Weights of a small mixture-of-experts language model, trained from scratch on English Wikipedia.
Size: 13 layers, width 128, vocabulary 4096, 25.4M parameters.
Experts: 160 experts in each of 12 layers, 48 GELU neurons an expert, 6 picks a token, a sigmoid router.
Below are experts of layer 2 (counted from 0) of a mixture-of-experts language model. Rows are named router (the router's row for the expert) and show model dimensions 0-127. Each number is 128 + 24 x the weight over its row's rms, rounded and kept within 0 to 255. Numbers have three digits each.
After each expert's rows: "gets" lists some tokens that make up at least twice as much of what it gets as of all text; "raises" lists some tokens whose logits its average output raises strongly, later layers aside. This comes from a sample of Wikipedia text that the model never trained on. Tokens count by the router's weight.

# expert 127
router:146145080140082100118124128136160130049142145179120120164114176151123116100133139141143162098060130159121150153141123130110169111128140122109137137100095163134108123117168122158123131103141147124112179144155120113117161138120131127147126081123104131134132127086147107141132164159144091122126132128104147165150115143124079147094133132176158129097141156119126130080152119112112118104138
gets: "a", "u", "ia", "é", "io", "el"
raises: "wan", "lo", "ft"

# expert 147
router:143151136103116104150147147119141142114140148112100118169080125121079148115112110090122132105081102086118146135150139111152152118125080119124136159119126185132116122104125119132079060111140121152134120137154142104157153144100148129156164131136116091149081115126141143130154101171117117143139137140150150164142090157120103154111082147132121158129095155111120131142153098176123155074117
gets: "ing", "ed", "ly", "ist", "ant", "and"
raises: "sel", "aced", "ailed", "epend"

# expert 144
router:133185154171107133151122144133110133118128138129144132100180118084111139112120096129159128127139142140168061108085131170054095149140133094145114105085118132119132117139138114136123132117112171105138141097191144156092114112110181150115139113126119106139145164078126113119118164106136099127132140188122155150137137132125121133129147128100090141149150115121135125140103144150151129148107
gets: ")", "al", "a", "ar", "el", "at"
raises: "ise", "isco", "bum", "ised", "isa", "ize"

# expert 108
router:135077075172111127126111112126151109130140132172123112141113128082123097139131115144137099147100118130083129151138122160130135111134127147062145160109141128116116115103120116166108127127125141115131125089152165133173178140141143144121112139151118120133120110142129150126115104147053091112107108114142178153107086142118120107172124128143141144072156089106115137131160146167152102099092
gets: " (", "\n", " |\n", ")\n", ";", "."
raises: " =\n\n", "==", " and", " ("

# expert 17
router:107108115138129099171140134092174146116140153126148090116132134133109102133119103122135116093098114084128104125136116143128145107181102138121157120125077168099099112111111056104107127084164134143144163119139131103138163148115126141122177122125114103137090125092153148097137136135093125152136130132129136146160110175115095117143130123134143140121101119068132136139207093156107119121130
gets: "om", "C", "r", "M", "m", "ul"
raises: "at", "used", "ats", "att", "erous"

# expert 87
router:145097136094121110139136128101144113100126139130142117060104127129136129135122076109153106086073097097125122127126120145132110136127146095147122096078128137104102131128120139165118116127122123143106147178154165130136122159140133112167150096142107157136106158096136171121126163146121085123166124165145163124117084157133134124176095126129107182119127127094118139155171140117067150155128
gets: "es", "is", "p", "ad", "s", "as"
raises: "aily", "ederal", "ial"

# expert 15
router:139126128150128123130139185126145121106109111128140121139143097162118128072116109145166146081069156136106147107134126131095147114151151113123144149098085178117136155092115110167117087114126098137143169088116161124083153125102167126087151156138134078178113123113123187087121134146154139128107121155142108138125109132120113155140108137140119170100134084147150134135128120139109141100147
gets: "en", "l", "it", "n", "and", "all"
raises: "iment", "au", "ades", "ae", "ago", "oss"

# expert 84
router:123149088142077130146115123124130135101119104093141136111137150121082120176135092097099083159139135155147084073134112150121130143116162161134123146064085148114137104143156152071092109128108156123153150105131135160125109124143128143158133120122141108112112153152127094150135095160172117108149126137098108145124125118125107168105159141093108084087117146150115111100132138139125098141094
gets: ",", ")", "\"", "),", " he", "\","
raises: " but", " and", " including", " while", " respect"

# expert 82
router:114110109139133118131122124114226141128137133132145087145137147135118102124123128146136082101105119093121150124133122100163153114125107138090140119145028161145116137151132107124128123109172153102147153115123139107148170148119117142145124094134091114145109110114166147066124138124076173145117132107119144158174107129120090139118140123129120121127131141091127125131150141109087140099136
gets: " for", " w", " with", " t", " r", " R"
raises: "ew", "ch", "ag", "est", "ed"

# expert 113
router:132151109107142155126122108118090109129137132147150159120126122081088154148148162109105074139074170143138180103128149162104149139106146134127127132171150094142104166151151110109114108155147112131084100103125140135132119125133140114147127117136119122145132181141122157134123164175148129159113117100101117136145071112137126140103105126158188116122157132125112140144169108086108103169168
gets: "201", "200", "202", "199", "198", "197"
raises: "7", "0", "6", "8", "5", "4"

# expert 152
router:153109116175106136117140100142151110126144112095128138089170111162151120094126126139123091115100155147101121132114121159083138120137097100162133071104133120107117156117142121169152109157119109188091138126174103087084159101126137114123121088128095151094146115113114119145146171127140162097112139156090097122162152142131128149190117140132108131100141103155143139132142126115114148090146
gets: " D", " In", " Al", " Mar", " Le", " L"
raises: "ons", "ues", "ade", "ient", "ak"

# expert 13
router:141142094143150144104114079142112122105107125163086147080150117153145131159119122117118122157116114151096125140138118136125113139109081155104121168142135103117136171124124148105120139156111161164148103118155147164170135122151146118101091138125067116102131111125108139133127097144116157155123101122168136108111131102129152097172120122167161117113159096131129126084101174185153072131115
gets: "\n", " |\n", ".\n\n", "\n\n", ")\n", "."
raises: "\".\n\n", " =\n\n", "\".", "==", ").\n\n", "\","

# expert 74
router:110126086128132133147136132095133136108152150140150116123108137101072127127110115123110067118040143111122154126166125165115146128137126152126142120143129141138100151129127082125066105123169136125123131122120152086132148149117135114119146110130100097160100169118145173084119155138115133159135127118107140175163081135111086110137099135154169143103110134109137127150173108100090108132139
gets: "201", "200", "202", "199", "198", "197"
raises: "0", "x", "z", "6", "7", "4"

# expert 105
router:147107121183099140124130138140132140098137136121121113167084172125134112132127092118129102127116077149172149147137121113104118151203123130106133118146143107109127162140130067124153082117154157106117175189165116115104158146128081121098112101131123127094139135149157095085121124103098123152131142121097152094160163141114130122160134127126112127096158114117151131103149150136100113121104
gets: " T", " P", " H", " C", " A", "E"
raises: ".S", ".C", "very", "ater"

# expert 66
router:132170127088149109145127131131147138147118121107140134132132112146149130118116075114171121120070100130096165125124130116068101133125165137128132159079120167120112122080090124152154131110159116133124151160158143132076149125137153136118111141131136109150106141108137137137131085106108161155140124184140152101119143132130112123143095131140153143105099063145117137147138044126092141132145
gets: " D", "th", "D", " V", "d", "ist"
raises: "ictor", "ice", "ensive", "ict", "ic", "ili"

# expert 41
router:117143140177128138144145086122192125120125180117197132146103114147129125132121114153148078152126129099121125141129109153152158108145145113139145095128102158089130124086116099092137122121146125153116111164131122105100131141144049131113125138127126119118131118129150153101131054145070097128107110156121142142163112129141095121124151135145122135138083160124130128148132173109108109090134
gets: " S", " M", " T", " B", " s", " b"
raises: "ug", "und", "oot", "usp", "eat"

# expert 120
router:116151126113113128126143149116176144117149132135156111137125130126079127142102072149152125095083112069128100123143114137105186116170107125103146147098110162139118156115145102127077100119158130123153142144138146114121147149112151114152167130123069128137081113074162153103136142112091118145124137133134164141161110151134109139126117126124137139101104130089125122155190100160101155109104
gets: "ing", "ut", "ial", "ang", "ad", "ust"
raises: "ful", "er", "field", "ed", "ous", "land"

# expert 97
router:130132149155087124126111116131126134148106160123110142098080168144156149164128135105097136160142150125174111181101127153136098134115153142152123094095157111130127157173164072135179127142100134117087127134129117141115162125095138101151137081130096154122141108143132142164123152120114144128158128109087136080127140138130132154151159145136113116085105101090121121071144119086150135150152
gets: " S", "S", "A", " N", " A", "201"
raises: "ever", "hip", "wan", "ource", ".S", "vel"

# expert 57
router:125060147154153121135132157121172135113152178139169124172115161133118107094131115173125117115072114125147137099131127117136166112150066100109135079099099124131129130056157119142105100129142113142126116125128138123129153137103104115129154083113126096122122099138121133121134138102107142125109139106133168132150139153103122161172169135156092161142137102101146130149160103119098134111095
gets: "e", " L", "le", "L", "art", " Le"
raises: "ful", "ments", "gan", "ets"

# expert 150
router:085090089131129123115126153113162135122128114118172120123130149142143095110148099139133105120061126139144117123141113161149151109134105102110145092098060163113120123127091099101120107140152139129169133180141165085164142161113087144118137160146112134168092128099142148116134122133134133178123131112104109116147151130130104117157065131135156136122091126091127142164142136101116116101161
gets: " P", " p", "p", " sc", "P", " Sp"
raises: "ip", "y", "el"

# expert 142
router:105130165158110132139125151119123130114127165181112126107073163147081072143124165160134131108103123134155118091124143121144144113128099083119131130085147110091113173108165133167065125132124127124156110134096124137126147132141133133183122117144156086103092118080141170115132157132168130092143116146161157119110120148115096138110139136130119147131152101107108128158145143136110076132116
gets: "o", "e", "re", "ate", "ia", "ie"
raises: "ks", "use", "ff", "ga"

# expert 130
router:111094136129118137132125140093107123143124138093126150123159111115149152166130160182110159109134135154168119110140135089163167147131139169153123138160159107155144128130168172124114161150106130089106091082084111141110106116150153114126105160124142125174143153129114100149126147129163146138106150109136100107096164103128154156102113120130111088150161157128126128103082078147144156160160
gets: "8", "6", "9", "7", "10", "12"
raises: "–", "ous", "6"

# expert 93
router:146121063134105098167137120086116158127161115134117053147132125129122125126064168140108140140148140122100112143150126115126109072129123110127168114119130129160080146129100148100128132066166110109120109125133128104161075126140133139140184137123124108115096100117164119108129094091148120141124132127163123106193126161114116111123127134135133130119122129096139113168122093128107117136110
gets: " ", " (", "-", " in", " a", "3"
raises: "==\n", "==\n\n", " ==\n", "===\n", " ===\n"

# expert 36
router:121134154125145146137141167108109135120137143133118111111114108114120095155125110111157143102094171133165120157124112157070172120112100092137136126148094151103132135083172092162120102134166150138094166102171121115107154128106114141141145129134127108146090095138131131117133128111097077204098140165142139126150127150138092131096094135081116107108096140131149135104120161158125165127110
gets: "al", "l", "ly", "el", " of", "ol"
raises: "iance", "aying", "iy"

# expert 106
router:150146142174072132123132128135161123099106157117167126151138080171152140167137132130115122083121119103149145138101115168135097126095148155126115160096135175078141150143089131100155136153106098109108117114148110165139101111156144125174139150123132142184140102146123111100134136167079130112159119106163120126095153130122160168143125129114131143124079114115115142105152143093130122144162
gets: " F", "C", "b", "S", "D", "f"
raises: "ishop", "ound", "oot"

# expert 81
router:131152118135124114126127136130185137119125092145130113116132165161091106149126115164158098129062129125140108116137136119163159126177124112104132123080103171134102114091087112122125090125136115129128119123146134130121166136111080146099141064121096089147122154125149158133128162101117110109131144151107149158142103152115137140151082144139154147129076149110142126135158109137065142116082
gets: "is", "am", "as", "im", "um", "em"
raises: "ming", "mon", "ple", "m", "pl", "eries"

# expert 90
router:137124100112095120162137129123154116093132155131131104146110136132114132125119083151125112102091104101120149121145127131148147103156114148112128091113117164153111147112141070120113109113141147113165142135115169091123162165083106133133159116130024124159115093136151129082131134119078141136124115112108143137149129169123072145166130119124147138093118123087122160162165115116115135114129
gets: " S", " T", " F", " W", " M", " N"
raises: "est", "eat", "estival", "ment", "ilm"

# expert 107
router:110113106147095103164138148116138141088151155112139093132095139096098089112120087128150116084068095078115118103142131130111154110142099121125152107106111170136116122095136108161093122119165136151135163151105151095156162152126096138128172086131087088160118141124142143107130146113083102139138148158150136172130124154105115131190105120148145139126119136103117141136164111140122126126103
gets: "h", "th", "w", "ard", "ary", "ie"
raises: "ies", "ying", "ial", "ie"

# expert 37
router:135116116139161121139125105132137130093148134179113096141116123159100098136122142113090097130093109119145107097158118115150139112121118141111139134101127173126129120141172077152094122092177143126130119159114128097171132146130118142139158093135119133133092118104135141106139132145100105176111116161099174132123104144116107111161114133210125157114085155100123135106154132147078077091124
gets: "-", " \"", "==", ".\n\n", "\n\n", " ("
raises: " they", ",", ".\n\n"

# expert 9
router:147165171124180130109134123170094119136116128147109145141157165127135126096134141115092124174168149148129134179110137088116111152135122109169123085145134103110136142093113120127115125104127106140125184153084119150155095122141128137146119126133136120127150110129118112159116120127153099098101115085077091102077151105139139141159099131132105111142175144166119134113073159105165135118104
gets: " the", " a", "'s", " an", " his", "'"
raises: " same", " first", " second"

# expert 138
router:133117148131113110128134169102127125082132162195101135096129091131064061132116123131144173115095136090146139135126117146135133125128146072073123103109136125138116113130163151123097133122129137159159165154077157137109112114139144127105149075117130128171135174125155184113129132120105106127119131141128141150133127161140125128110083128109118159139127102098119132148140142078140120120108
gets: "y", "on", "in", "i", "ard", "us"
raises: "ces", "i", "ks", "ced"

# expert 6
router:157161139116118129111132123161095113058129191100122133178082134130102157109133128142139189124124165133114128113146126161157119108179152109132105099094113122108148100119182171175162152142104150168089124118126093156103102127134146110150096131120134127135125128147119126142139118148152133098120124121105120108084120124133150140114166138113118165140165124135131133140102169112164118158105
gets: "a", "i", "o", "e", "in", "u"
raises: "fter", "ft", "ber", "ff", "š", "verage"

# expert 34
router:134152089100157137110121108125098130137123097124147147089164097092159130161141158090110157128154096162105140159120128155179101155113157163127114135153162103162142126161110145084150147153100133110167120131117135161132107103144123137144099154134157103110157168153108107145127119153133116130174116098082106103093120108141153151121154131104086127134122137146129131109085138140162092149082
gets: ",", ".", ".\n\n", "==\n", ".\n", ")."
raises: " |\n\n", " =\n\n", " |\n"

# expert 69
router:104104113137114111165137150082160139089149159137148107144108144123092104125105100140158110090081111101139112125143117117147177115158101133119143119113104167117096135095145096134079107099163151113146148125091171082140161150114125143130179122123095111159094139118154163081134149122101120152125134136134147163148120159102098122155118133136141143104099136072138130136163101155104140112117
gets: " R", "w", "R", "ate", "ight", "y"
raises: "ans", "ine", "ir", "il", "ines"